Experts of a small language model.
Size: 17 layers, width 96, vocabulary 4882, 21.4M parameters.
Experts: 32 GeGLU neurons an expert, a softmax router.
Training: a variant of SOAP for the experts, 715M tokens, 6055 steps.
Below are experts of layer 7 (counted from 0) of a mixture-of-experts language model. Rows are named router (the router's row for the expert), gate (a neuron's input weights, with its number), up (a neuron's input weights, with its number) and show model dimensions 0-95. Each number is 500 + 50 x the weight over its row's rms, rounded and kept within 0 to 999. Numbers have three digits each.
After each expert's rows: a language model's description of what the expert responds to. This comes from a sample of Wikipedia text that the model never trained on.

# expert 13
router:530431617500659553515539456534522549464460519495521558546482462526500526396525484454520479494492465593571561629613532486462544433488515500506588531525504376471492575468475543531457521458556562443538544497510450536495563483535468446513433568482497516462508520523502594557552451490449480468
gate2:424467638459583548543438442454476581489537488479533485571438525531473616513508540559488485497446502547522513591628584500496523493518476524486578537495508457487478524428470504513494537464527486449551463542621510484488542474496489523482446450483540587447436439516424404431418437583479510482
up2:467461544553541420518606578414465430498465538544502501505420449488518530360504520442489451489531440531535564457526514540465560394506572464504528510533389512520548503506529538608470530524587477566491492474453532562501414436478524443549501642458504546478564536411491542491525479473497529510
gate3:586436519511455392449529474445517604481403587448555505412559527491550429480541570493514527492496395555527473534525506455602535525483571490468487529457544499466418444503444461456521455581436444494529493480456417424482576500510590471476486546448515488507525552509436447520492445444483450394
up3:551553505529411505486546485458463468557527527482636421484491523491481486599510479470423486543551535546428573579433485555465502477469437484530526434576545422502494590507516415530450443496499635461557535528536415506597507480515548547580535536591535501589509444512553479433505530466515533482
gate4:455550542455593493536520502508343489496434479586495565426466573491546479380503483473530500458514390493501537573525526557402494440439420492476541506485571424502530491497414565514439525443547481498529538541519395537551482457453461477439566557491514464502491562533544543478503463548404519443
up4:465448572422483479530523534579513395483586437438536491599528455549518522536491500463464474460483446505493514541512462554536550542440543417475518550489517513476512476511430486488484566405506480546478433495546407489505547346494506525543561562476471503594507469456577577549600409459586555470
gate5:508490524417564558501535428541509502485497676571566448517563377443546528436498606529475462464501482447569475461523531562471406492445447459481538599509562456489577514528473550464483567443579490494504461459471536546519511422588514576577434489502532526472491461533492526431500497472498457476
up5:468496524434480488470508584461571396472596586469380518534570485476412478513529557570559518576509495582535465446471521493425557493402544486500499534539478425598481494496463470566440410465517509576567538510494440414565462478471517519468498466504585535445490470504434487529480529474453479387
gate6:497473449486569552489502451494496405495459628552522555458524407535487553452563466475574473542467527636475559585565525535390583532423496497519493479514468501487466547479379447547488458524485457464481515527450451543398519477474571493538488478453552583464534522514491514448413440572477563524
up6:513448531589540492508454427521467421513449448508471405480481512552488512479481508541551604525464401293540476500567500524465525509398428455530542526507509441436521511522453497506420555537455480445473585486537442508575564535504503443502442519502467520475489454552520495546529417477623509489
It responds to: Capitalized first syllables of proper names, places and titles after of, by or a table bar, such as Mar, Mon, Jer, Sar.

# expert 57
router:534454563527536523462548425522549494542510485357485470547434558556498491481572463451526506495466464464508641527556512491508471505463517514539552571538592444467441493459595508535413551581536541447545494497437493508428558519494488604465467530531511452386503546561385474546525498414471452487
gate2:449415621457513517483568417531524463537547477397521502555513512462499482507513552482566575512497447470456515488556548480572484470523606506493478648473563453512439444510548354525463599505505469424523447498509488511524524450535499569489434533516491464447529537575441474480525442394565524522
up2:474432494432557506483462546560539444460546546540574534501458525402485619470384534487530542430461475476457502520541519521552586508482500520538570480500462475564516523530487461537587521416486450550424481506500506560439456548560482412492405456387505553402581537524603478537523557522516461454
gate3:565433457524509457599537513488564466496500546549491571500503574591581499514530557432453559466512487471511598564463460528486551547586446514479581554528563493576509496488563554489490563537481480421557515542411523423480453524509477477470455565489551543430516494582389481446520469502372582456
up3:493525488568546528526480467421490603552464519487606525520514560528547499500447498500461573535495437533491508535464564565441494604441524463481516531512532492452587521506465475491569566562427542580414423475402531508448465548562431556470464535554450495455424451366456558446493485587488442544
gate4:564560532522473443575471530511579488440494531514514469631520495505449516531604362528538566476466437454531587511457428419439525517465506479444542579555531448444521510503533466442506527587514513462468519440442513524557405416440487556475514510500512510502512553524500498486646489499483615524
up4:412572459447558440420525462515532501557587497575554504490601498445491519514527486466528467435485507490521456441481435365500497409593618521517385543450518531448420535472521468518457535444523490470508469464501448501462537534485457479471467447555352587516551487551554472537546527467479501521
gate5:550542538410551472441502458544530511591548468492450507488432522566645528471503547588539530555526504469542542476567508562530422587533573476513551527542576475502492570461531505482391493604545559437483393457534528509493556477401457505472547588505472541519449518556452507558486480499449474569
up5:434358458482524492559496520505610524479622492421513406561561500479541473520451475450459609408456442559533511459596591494530433508530477453563491528524464595500474531518552479436445513501493483488486498556547508520465471400511464501555485577552514427498508597484454460528415464507519505504
gate6:558496537502463520403566506490462433575495427488458561523432496542441592538569482471484589497589431531488535509529514518460495502496397520514426469496543542549384409488536468490469430653549466481543552418506542489463444526439513563527479546477528510506462449504547526568463457417424432465
up6:522502486481476374482492512518515539528476554516441579529551553520589504400596516476462498556453497567454496547544496484543476498503550511406427493473449447512472516533416434569575446473501510531500499528389414595525571483527527414422536436482595557529541557478648501484493513497492486543
It responds to: Official titles and organization words such as President, director, Governor, Committee, Assembly, plus endings like Honor-ary, Leg-islative, and table-row numbers.

# expert 41
router:494488521546510512431523473604534493562477462456538525503450615528427504452602471387558365554466483514542510528517527408405435511507523504543486479507581476468481515481518527544482507456534524450567471382463434516464491585593405430463498514508497483402435531574488564508542503480506465466
gate4:404446444544483490516461550497528458445457550483492523533492498483483565498527513444498460548545564512484494459517621521542483569562515486553530454589407470502428469562380620428410427456536522551582532462384494509474461548504449383541513538501458511503443508549504524459480503468513526613
up4:516490530462545558475512480534514390468501654480519460482514461500499520482483546405486606515536548601450480460482536577501539491459524517452450518367531489476481442547542430537563484562480503503488502565459482511571426492500605505438483409427545502445505475550426545444580523454388476494
gate5:520530444496417554506504537499539608538560394573522521433502504520495480440565461540500596514537455489479515550552516433490445514466491449519387446491558545502585525518435487538451612526453523417538538617500435544482520465476450564499473525630518504510565476454507582528467589534460565483
up5:573527410532508496458480568494431576569474493477477461473419388507544449431582421583546461507452588489460384542536500556550544483536502550447455501447526498496549584575471505449562518457452491476552453511392525544436499554606431518523546433508515466496494521465472465458570551579495484493
gate6:432483457574441490478464490596467478401524516423504479428499471493478560406591402450532477480387422482524477470531533518579478571442405456429506434500569566483567437578593485592509526515450546454560447500522500500428500531582428479509489474461445458493540533520525481513526454536505535447
up6:567457432487517571515450567479494518496571389473498634491520583578507480472466540568485430469565490494405521494430515474497546472566518469396534500486569476609490489422540591530544551427428470469542413446549438527541595530509495515441512487549516524413533464517538530511477490437462539464
gate7:578480476608452457508590512485435489537446533473560555570565501452562521531575581484540473538585471543538486551463505438476573505450486506465494428488546467483518525594516449533514380458540418475528504499484548482479437556512496535513578437512595402447474567535514387498533595508492431550
up7:473504458495490510435537571515450513410379462446541499502522485505493532447474516508548542516576490489479501450502517561480483506531539482485410567395496481389449458553547607526591529582485504479500570519542527458517523530493495472557435516458476486468503550448461384559470617522617369527
gate8:540516524392499496484489456539458548468560494458455505560463583491466511537587460474530622593497472502462534505546484455427493638497506514477484495499550582575481506518526564476547554492592525495469632558424472462598497466504585513476500459539450452552585477556549550587473501586514486475
up8:473490442535560450505514537551474452542536497560537447468483499433480446507428536458568528427568449466495543506570588522540568539427471516614565496613437438541536455456514517468400456448504426421520505476551483515471516531485453551571468445530477548461575506425436554615541414462557535509
It responds to: Linking words in running prose, such as and, but, was, is, were, been, also, often, and adverb endings like -ly, -ically.

# expert 21
router:551522537588536512428494403542540560569444413463584446551404508622441555519550457405452445502515559517498454527488477416449470430501556497522478554533521482505459622469532508490498497492521524526513575481390416541525520512540442471502474552427519463437473574578505501581540518486537470459
gate2:470487519527438536438475456509528514611557452523540533506478499567464505498524476502562492450499613525491477480522373485571609460513462513500442519587509553518524573436519562453510555522454456495571511433562540571484479421565561556500464539490542347476563452535554523603414507515563514490
up2:462543519481572435513466539491540477431461454545442583501498459543504506541514517496452527435457434358472569573550552533465431496480525523510529370506502486558504507486556537489484556556485536411518529470559499491472545365494492486401590445505422454440506430505401428542489460589499484556
gate3:479587438600446489411492533554480470539497470445549414576418513536469486515513447447547466534442464494380441513580479488526553492526571459465484544491505426531420502398545458457519437532447414480406534411417504565538470512495495509476572577504542468506514562386484452528478529496535453477
up3:439479527522583452480525524429439491512465495436572531492514493584421446554599521497506480569523514495516374525546435555518509561484484512600579446407465516528593596507487573460537437487454457461474476536492510493430625436568537514482478508505449563496456539471517571428477578451442466469
gate4:561639509549481452500544466412506443454470454517565511474437453522503422507471477484382446503524569486502502493475510429508526485618535490595466500525534405566467541559493461533629516484554461504555486537448506514437510487527455450501501524441472492594410500552632519522605504486487536484
up4:464446460510577448515526469534478487490592462526448515512576561397482404447455576563544558548532597422550446504552592485489435583527511429451456486513469520435559499472579499467550499532498457397548466536432465510497419498504453569447447552582463488520564491494496551435566508502442574451
gate5:490479515510492518453472533496532460561411485478498465500402507507523444505474559571516533502599552538463520481569398557434461459571464490463465583514557486487568518497504592444515531376574449457542456493427365583483513461565434481484421489492469524479595499508491453375503561492554546497
up5:469509482463512487443621542592532540488407512437467572610428540498500520477490479451501557511486537464485450494521480513471508508525555426589463501549484498468592538544482488431566403508459556505592506587430567601610475451434559468563485592433503545539548511501543526489466457544458478553
gate6:496467494574513437460470416481555508599521446558588560511480540505512545515503462482528385421548597541412455574435470584432485552462433496543505545474552508479498506481545475478443535483434517448573560589543483557606513528496434499548487539552436536475602554521524574537500480480451589492
up6:473482358501512553484465609486465485462458518495468643460487499475473539467510506530562451513406503455567497436469545516544488474478469486533502447549491496441590381453481668478542524491618489489446446529557544474477512532524524517472498381475514512441471537483445581482484466465546532549
It responds to: Units and measure words right after a number, such as km, ft, years, million, %, °N, minutes, plus season counts in sports text.

# expert 8
router:562484578523507517505502486531583558528447486498562589494496587562501494384511481474435494575483581474524544550560468449477514434496523454520570507596528412469443565505553533565511494454610527483506507456473475510470527611487400478426437522502568407430527546509447556571508424517478421475
gate4:466487582509545472483494478521436364478445530569485493503494486602615510423507464541511566586500565534517627484549475503430504380451544487525508532523515465452513523531524533525551411511558516585475470501518522463486407540528481376519574442525555468524504533479524559501404493459438509424
up4:474490411604587515596536471477462483477515510430531509567590493509482505452431501481407404525527452537520477579528565537538551528535493485628465447495441546520542523519458507465500495558440451520388476511517401438527507549513594541562464543552435500549557457511514503409539485521414550563
gate5:557446469549442582458478617558438526518468536466572483518497459471445515491480498447468580496446410463543513387520496438562455520448506443436447460465503422512482435471512541475405463519472410430574492598475456562522506441459451442436445451458545533465459529500502584558579481563548530554
up5:516516528557494492464443463511514525423521559487398497517467468501499397465467487525577497535516460573493470529494463517565544514449504399619556498461429493443507454519484541487457500459447518485570488471423511435521568487532594569554601525537348548542478526465551537407515519408540390503
gate6:533465477513427513600410429571477504496455449457512539443480507458495551520479381523412518463549541495503554529533489481506465498515420488567535527586612513427552565503504564411557563491514508579566515521524496513633517529577557446503460524539483523551473547457505483366499442431520454459
up6:558527510563473555611479565466563492517605492479390496481491530488421546417475417590516540504526496502536465484517547470514526504524474523512500648442590491599540541411450451425587499539500453534469584550472506478553546494571571493500438432510410454503533484512471531511582514471529450506
gate7:416394550454523445442521406564448540540510494479508554500495487495548561453486568562499505406537463460461526474417521467570516491483513414493628467572419512560507451458514503556492472422445551476454545460495511486500562468458447409451580502545496360460436484484449495555512514484497423421
up7:562489510454613464440505583467594551458490554521452594496427494440503512459482476513483551526510525395465408457438549564557530466502496424520568557546486474423481475416510538523500541547382588514474519421519563509507483516550479429469548471539602452556514523477538437542477492504388478451
gate8:508462545505481539370524547479598548478430462473456497542579436464523414431433517407502487557541576462500495555492449519502563540530491523567396462549527498543607523501524575437491441514529452470404517486491509494513454495375543465494459517390480504478470581427423431519473512477466459549
up8:440424408507490412438525526478527503486482464585467533510565503480497462516540541476515558498509469578525531517495446491504415484428561445499457562527527474465500490482445527496486439420546397552494475394471619607578462598503499527430445476480542434485576486548493614489556427448536504583
It responds to: Section heading markers (==, ===), paragraph-ending periods, opening quotation marks before titles, and table row endings, e.g. == History ==.

# expert 60
router:542486569555523502460534482535535546448534460454523603487442562496415513465548376424448406533436542489471511577515512475356548540503549510514489471543628487439475526533482608495445492530524499487548519499487437580402564502516465458491498526454560478515425581534434573554522513497454488462
gate0:472516600463562622560533534486430481527501522520451535500589538504531419439549455500500457623446513546491475393477545457465554499463528455519630495510445532473538471552503546534422419509457515495577468512487422472542583539521490412518428422492534609530479479506506575535473483563447512465
up0:549543435576370500490455595575402502422447537495437527475513447520511535505497558523426493554523568468536423583481534535494560475506520538537496518513521505552509443394500479611443503446462505425470523466473435544467452474516561534423521495562578479365540454425491449535460575519503501521
gate1:462596454428462514587521454520546546523432514505450571547453468586520478453603506439521471503410531473464506515448354534499604502458525467552479501477547501488486606569467499522426518518506470445615551595389480500535479429574487518484580523493486493487445439491550504521504471571488480544
up1:478527507541483530550497522506471490462397562534541499496530514513597553454570491571506447507427423455495423450534448514383524505432569518579415543378476490397508584525446565569572525502473357469490596507510509529570479463499523536510463482533478485552530494552591439499507525495553519532
gate2:545498558518586501475581567500444493560556456501534449434512518447559548474507469472386509462532615505564529632447557415509529544502470559413501534512583522479521492498477578524597522407495442496462485527514416575550511523455446494569478469564427496506506548536496532464459549471390439499
up2:543564561474463527575495497562421446547468478559519524496557563539467476560519397487504492551504536526580426476494529470447543488492423490516606509494459498463532452612542523478438486575460526402500561434512510510666471579492406474491448517499494555511392505557490519565452475588536521484
gate3:558507551482541509503581456433543594531472525449624459454442489559446530513463555551503547498548485504453491490525464496414572458538617505638476458526504505530486519544537450484524542443426449494450524446510476533587448479524472507534534540499464452487555588651469416466492518408561532502
up3:474444483537491441551540596494514541547483526459483520484576436549413571582524510553354449533511529419409469470508575477467558507495593455394585500449549583493488507492564602521501488511545463470575434458492485512520497578491538499481519505520469514405405541520473508521428560525546567519
gate4:532472541595479578531466552589551535477487520473513451472455615432455504559539504562435504386500539473504604464498442375469556542459401482457508520461476589504508485505479543504476422451488490555504533500458496534449539557497497458489537464478452573424457531527456463510582493437534567361
up4:442390486486490484467596603509489459520554557413602490452554491531484531470550481533573485514512496489528558520481517508477513564456486511604612497570458579507513454552464490562550485589452521398506478486503490420626503455447474590488534529527479546458455467486423525569522380516486480474
It responds to: Subject pronouns and relatives after commas or clause starts (he, she, it, which, who), plus sentence-final periods and decimal points.

# expert 28
router:464403483524514565486597483520488502481504472464565585525488549509448526371542456447465454535484552570513515551497572456367443428481512493524551494555520503477483574493560486490449522456555547438532481475514426523358519586486454500456424537476535507403466552482434576504573399473490488477
gate4:403406454460450551587495484530459544514573540508412562476463455570442526351494470542479463505479490548609490506537498537435453421536526514501535465477477469479524531573477509490410518506549451421487475523529459494375484497443487546472539469504505514439487501558517524492583350448408495503
up4:539477480481497423478549470506425555497548536449494511451545576462483521502501480504478508485483625496462477401492504456480502527521497461560563504548502576479424529519562521517542570435501482519520526478512406499387472468496476497573608519513520620418486561395571651456555577435460525540
gate5:506477472547621536520427470447497514502444457619554605463550517430583391549492476507521490460430523586536424477513544517466493508566517441480532558491458553556472500418530526437545527438429375528450457460559483541527582537571463514422432513518526499472557437479496489516540442455549486460
up5:579498474447506562466498426449504556505466532562539517481491647546518478460469461460488553536416507519498513546422512485434577463442427540488572529453522471553600431446467471468619414499436472472518474544534439512520568469504535543550523535453415415540622511504496543470504438523435567551
gate6:417459522491470515547571535452486488522537491567473464544562520499484462483504498393535457527454434533511463503508544562529484442533563553520530477577524550446584570518441455420509512520416401473517530451528525416418505627487463508494401557431539564454600526591495491492554431454402453518
up6:466519434523507521487423538491484533494525448511502456505528579548578500457433559447474421532483524489480453521509531520577495509606487462463484496560482494444505482530540511505437581455409443503446415479513386488514609517509613518418581507466435527520518452555629462505444489463466597380
gate7:464559534418495447526483518399508559491470474464456417541441511522470498442360542468536405518570507561421543526529471530495493451523492445524541491491441401519469389481606469465487543542592547474511549522499603501417512428436543485444482491460489523452440512431454588525556499427476476538
up7:478543535444504357483506451517482586517526524489481532455513545486477392499460482448476503557548474444504487509511483527603568520489492518537553539456519396594425395474549547448502516484462519427504533536373579508551567443460566509553531513503555464611534425506560488512490396527551511553
gate8:462542530477573525528512511486437490468534471439501543528407525326521389453434464437498540488445467440478582549426513450504469489476419434527478596527427568447519408547491556507484512465498482454502543514462501465515430587437462477474383544510488437529561429434490463569464517458513481526
up8:523520562506509424587524523489476590486505541562542411489437575513499552538544549604487514488545550468530558493500489468561542556409423505472473455481627481533465474438442532533422567456463561477489482500457529554584530475584508517508607423525520531601416523545614496527489539524522492432
It responds to: Sentence- or quote-initial A, An, The, plus copulas was, is, were, are, even as word-pieces, such as An(other), am(enities), was(hed).

# expert 11
router:465501472505491530458536466536526524510525431378514594542431530542458548506539482456468465568436579503498480486513497479523521477470496425520545525566616484456493506454497509543446543512586584447563524415392465557492528600525504573420493579456499412467572604481460621537530554496487463481
gate0:465441495454532503469487448581560534538544477423450536529382512524450518469426563513491513490481508477448453479461477466446515542405500529504509554631468484498514480538462397397469605516501504499509516467394489478536499549512576510458487489447528470487465560513495555604609581593580524593
up0:646561511520464527519458565425518515516550490510514525482596538430486463504413483436476529473492530497482510552591486547433437445526415491494562439478492459454522483464505507539533549581463562576542460596538455495586481561524508562546533453441484482632457432547472402517517445575566541493
gate1:602525489451439442443419512500405467534504471522509520531507562493430508497528549500508475507538562640462465512544534490517587439544438460529576556532503479401425484443478460567453512439433433512580537454424475478420477564520404538495484495498537544523547591497522517603417473471569544527
up1:524445557473457476526457490540482567462523464541476576535521447465501377480413433484484360530484556439525532532367484505580471496469455458487467519536453522537445526440392533500450511477406550545481477375484518530456525561514434506532507535493470491530508494602533500400411561472439528484
gate2:563485442511503569556556501481447496635542513495521438455489401537533476542514486514463550483491488512539513367545560490456519474600535512540524463502544453569480457535552472543472530542527577457481497398439456526503483488505467488424423579505589388430529570402410474536411547527510528491
up2:522483531563472507532545544575448456537448456557614527491517428508472478474548588507432508555447535489498505571526430482546560435515447453527528585512521461526435568563538463551499422505448534517543550519544542427463406494498628492509482448490526525507505476521548407426681534478480524456
gate3:517486432442464560474420479505488451542577432479587516482414519569459442527432425579518560538461447438459469464439520476529484552577430456446503528499572448528532518539517516589446588531541531412645544562521483593550559521482470512513509421505466466505512467481429429536430474503545451481
up3:462532473567488491495515512564503421449500474469564551443444498487561495412552493534495515527494491468507588546456424467589557532445550560486432545545549430546521426450581444502501391444404528506524556465489508540542528448528545371465421588565557557416469450510457510510435513502454578452
gate4:478572461519472452500428424490541496540540435425493501577480505552455514449596540547557526456513582433456416431481514512445576522503453487582501452536558576483522570492487441547397509496565491521547565447466428485518497465516569568466488593502516498372422571550539459568502602528505477499
up4:556487510447518462396533465479434509538468549450471472518437510507603534464610537488396498537480511462406415487466580486584577549547467407517504458452418490529530451426506457543446422560403594466548573509460548523550463465491445491465457463488544470457452531478441568460561483536546531505
It responds to: Final pieces completing English words and names, often organization or brand names, such as WWE, Holdings, Cross, Hightower, Expansion.

# expert 37
router:486478611518521512478466417478591550530384517438550504488469544538479527439569437475454522541434494555532609517594509464487457488467606458552516554514489496456460535527536587528465527588533534469512585444496529546521547546533460535492398501413524503487482519578532555505509449464487485342
gate2:496456601370515526451501415476539553480441399531443515509482550560531512561556437505550466470410433529441552462556471426425435564454537579546506539490453519538475480531399479434560406567457435446488588503525485553511467532542460533482479579544539470550497451509474545522494424444465475478
up2:623488499435554602579626474546493493451546460521536474475477539467557571505455519556510508489409586452454465461468564467401521539526496548450412427452527483509487517457499539561501511579520495501485561520602477502515496570628522489428461424501516550579501437463570443570522476477505507503
gate3:460408452507598541539443572400525474538450583420468496485507576541523453516598519448456532497489501477485579458499401547431439498547447460490514502442528462618545478511486596548535615509556461493552503456520537492503552575487431582432480536544564505505474529480502444507500490561401480444
up3:501558512456473455386645491520515496506490375429447440540456511446484489504426468488446481483497519496449585504434501500584453489567497455529551494531402534471467472511541478449495481559460423413519505494446628533603623537492505539532519540513526475439472469575472468567447471527481449531
gate4:438450434534505499491443548535533475443416436484503434503497503582408536490602383483486519492567444579565542430487492528533510481534491418498504561421468530467402452507501460475467571597536587573484566581451571529524463509519417482511424529459540527527465450596546543476451468535527444500
up4:525535491544474428498457507400540439469474473474467500516518400544482521511554436423467506539504495477516568576554544450452430452535489511557588478570525489438547502488422491544624503555562574519521501574555578534416522449399526588447528564514520575487512413439553508476581512540571465454
gate5:478517517413545561493439411465490487554405529409486478452531568435474569471387468434524518542509433575436551466461508464472472543553474507508503533443535474456519582601570548467494394500464542510547518498469587547455562533492411571529483491523540458560399419580499526549560479460486520467
up5:545567437557461521529480552551485537465471476442494536497539505410561486512492453511552400527493527418573542439525536493490544403410551571397488426522537455489515591524568435489629502461535452533413523441488482512506405451556430468521460523513588497572515520467498503425549546420549520534
gate6:493563502535513444443481478413574564554416524438435474521463511606512526573593500474506550598571454530469477398496492417517390505514589419588507509527458503432446577492571501450491501514490550526537577465488504520537574439466511514569563406433461500489477454537488526493492505491477532405
up6:462407490471519543535387482581444480528512486594498483454475510416499453504497502425570518459583612398501450505600556516493479459460478464349505495568462440400489538499480552471543507559513480549506445447504507529487448487493502523498498460463435432544560472427408506499520558519394502544
It responds to: Word stems from arts, medicine, history and civic vocabulary, like art(s), med-al, agric-ultural, histor-, American, Democratic.

# expert 22
router:532541572536538607505482450505537503498523472307546561545517504582467510489524515487468482553498495516575538489518530433467549481457543400523566560506555441469432553398543515507452570478537553462584545552472458521544522519500444455469486615439531457449502552499478570496521459508369482503
gate0:546597506533530458523400468456526435434484458527532485430516481487424446437527534521549448539408489545482610470454516461411463436555471451593404502498416482521403489467570554472531457459552519515494553506500465592520513484503561510493543587443494492467462544541520502354461483534419546479
up0:521459561490503615525436494587462471469479415505578506488380491471565516442462585512430493530541478445518599538566540541447518580489480520395526440516514464530531365453525515437535547494511484479518465478433466585518456463482486458551584433486454548508523446447421523448553480576448540456
gate1:526520515482550511561548482504458514429517467416550683488470375536539492517549439473465475489558493487616528575503477531495534532505533531445520463484486476563486435435567505531493505520472561549567441496534409484504546502428435423514431639535499532503406507545584448493473468545538473528
up1:516411491492511512474564467566537486590445561500548451507439518503453438460431478478600389453438531529479537537581480485504488527518499466454456486526440517509469378459594470538486517560448480520470507589476568447450514512550466565474570442510511554512542476513613479605359546466523547550
gate2:529455497510431492528520439446554540455491454422467601505566460511496527481403586495476503460522445476453533468516519496476459457521515446518447599509558581506400591511451560515526542499506454469509383474392471556616517495418416458505490508506524496567462482434454449477554501554369508447
up2:580451559467468443443491605438498515521518529519445540474538450553462489540537529528511457577494503491493393469463410481495497388533511499495439439452567539381534547476448584447452476528572523487598535535474568411568549528595546423573512542465508440453465546492468571486457523499458544444
gate3:425534472483482531469459536492482476524490584448554521514434498466437443450556441588503479564428484537477537494484509484447540513508420484486527473433485426576576503478455554381452488561578526381572483489519487502470390424440457547500376564511585546473548503477438478531589460473507475576
up3:498637462460499536510508490579508451465509506559497479506530474472566589593464508492524419490468521579476492518468387452471499512473538608471501580473469532465532516447501569461475515517519525477498494494512559466402563509561553474474509413630433452509378524427516601472542471553551443424
gate4:506543577521585515504508498541553523397605535402525508453445420545584491514621481571539453430539449518603540502458549367529462506516504418448453540483511526497531520433507591498464515545552481579515507473496416414506515480412516426505506453510483544558453489469575557527509479523512465473
up4:322522511407555512485474473446416416570549515496517533517484537442485545559534531477577463586514434486524513531453493475399443496528417455441509492457556551400495553500440484588475521469507459520469603524474521543509423521510479483492500575442543543579518559530490570461444535471419442494
It responds to: Nouns and adjectives in organisation, media and place names, or describing roles, such as Film, network, Radio, former, police, member.

# expert 50
router:529424537523506545481559491542518477509504374470534495511446478652514576401555442453461392519470527476542488632538527400511478474502568497552506538554469477449535511491534548609478530506528524503608569452435475492476539550537522478450438549497532485494473526545509576530511527410511408465
gate0:445496495477479454508530557547542431424479498539495494589381572499502460409552506529596471520463332435494444557577445556589473513506444458507541422544589491555427497533508571517426501408472469435481506528522504487506509417556509496538509451464562484509495460594513428551533535479524508510
up0:444434459449445433446508456580484523495568554513518567545462566517511474494464518513584392517519409500541467479503593431500492448451384473455526454477591418492479508510484592479561495506596493551575492492550377518480525527493485442475502503582572583506475508562451477586487503454479526404
gate1:522384509491512484498526465545526516449538486512507463468477564485448484518477483362583442527539412393492549513514464552530455544506464555615539466541511519530550501400477424465465464424466487549453565456546479519482571465546617556434469582508418564524522567524451531584479451566534480546
up1:533434411585401485439526458595492494519469515533543475540521482524523467530581567572552584551530551532471616486477478519534514610503514479496547523538463496534435452561547515439476539508418471529427502579410503478511480523519604455508445481466617421565498517505476536432395500498562523470
gate2:557481507509583482555499535549515491481492533545400494517448493473561519595402550394506491538423493458462472474446523574591514503519569434478477485497518470510455531535503488617493444542503501483548383467408518621495521581513537544510478492519423539467507553462476457515413475364402489504
up2:466519569440471538532566509509505506528484458459527522531511522492534450525502596523499555453534513558438496490444432595500528429571576501556472457548462561488463527541500483639493633488540485532499508489471524573469440531493478586481438482597484501396594569537569417562522541419587551469
gate3:510471411551451539405541479469545519434393418517455497530463533543521493463498479442539488414511526529474520526533472563509477537495483508511469442539502536455481528536543592500536464556588532453523521535465575445411446598536491411550551567549418581499616445592491499375449508492448490543
up3:488520462447584499549586571487555448476410476485444485477483471504595564500453427555534394546531435457524581500473554495542536434531549521589542512459470488540505504421431570548588557496451474529598567496460508470518538464476565527509425533418436540513561590540421437498466434528547487466
gate4:560542509425466510519569541453480551520558487496583520533546427544512496417503494483491516394498500455416455568568567523499448510482497535600529484466520426489537576575363457515468461578411530434497574578461480497436532438475519479572491554448419554547554475523446485501572471531466547415
up4:477596499430529466465496460489514536512468515542538532591452439398469446549412491511479458544475651512482527458501578434473548477524384546485517514435440544504455432464544529490560474489539506601467510505520477508491495459460538593517486464507494442556513568402508403415537578543592444513
It responds to: Prepositions like in, of, to, from, on linking verbs or superlatives to a following noun, e.g. oldest settlements in, born in.

# expert 49
router:497446710501511507471520477510506519501480493511566651464450549536477549398544450479484474466502534613573565503567562456527440450462538459487503553524467463456409523510496566563471523522570515460568466469458445561508501528529445462470430558431541448505516513511467485494522528507405459449
gate2:508511569529506527456493477513509490518399442485487532459430399497501560485529521545462565439565569483487601497467527525468449552393495529470457402585478552469485527524470543519550556510364521454505533415467412563527469544456472513500378517478448522450540547434508478370501542488578519445
up2:487417369459427455452577560532528468487481584493512501518616583551504601574511515548480522442506506544494528432460409545452453548536567477565535598593532524532442453449567547469552572465493488430487487515539476445441463482436495525481508529501541463546474443532514580496486581510443426476
gate3:409556539354433546498351470592545518525491495417522548489471524504501459501468514476531534418527506488560645413473563461510502476468482479466495482539424520448442487479472548552481512515480473465552481497378533467508576444539459472460517416419485549426458439492517538528517478443489443451
up3:554547405515516406564476474565522447411473460510435449501512495509345461563473539448422510519505513455491531460551452609512456494567551497469489544539524499550574499482497494574585533456464541518443381425483451516509477464473568512445431547535568466427473536448539496479589454511537590497
gate4:522493586389547487438569477495500457511464493513524412541469565433443454428531483588508533553371481487591510466505543421438473478523533558520474567557589449481484506456471532467507453442520489476594545487494452457539449483579479462553476540520502559581503597412507419507427597554488505478
up4:521510550496503578501487480474423503455468359457549664541538437399493460474532582453575506430533490530583555563461525519527475417491507511391498519548569471491578524530489480595488499484561470469460495557502469453528448472444514468550451610561579508553500456506483549437463551518513492507
gate5:495445505457478543472475439455493530480465588533454603410407496537528541375533429437518524467515533519617581549542512516580464452516511443450474517503495445445531436509490580534493452512463550486449467463585417602467467461546504491504472542482584561469536431520482523444495437623456469457
up5:423430541486480509478545550504476381517499508496562526449520503474475488492493569456459440498524524468419514652390545537524518493508492488464608491457554572507458552456446586596496491478477401489475558505460541613471485498519535551420476549510545557526461463389532510415445446428515534511
gate6:528557525470558498441513542496428500455538537505459479557444544505427445452444453402544498507549495507487531571509464386481484429507477498482493430340473555504513492607468543533445505424673519459541450513488446559515518543574527504502492540509424476554511464491539387496535508521564475567
up6:546499463410522466511491492610493420594470429525543510504566419515500573468487516502531548545491507542526568430514494501447527527470532408445513511612530480499496447529455413604460458466534533490447510488585415451556382506471451416567495500394502530473488482473385480554453462539457551529
It responds to: Inner pieces like ter, er, ian in butterfly, interim, median, plus table-cell numbers and first names such as Fred, Frank, Wil.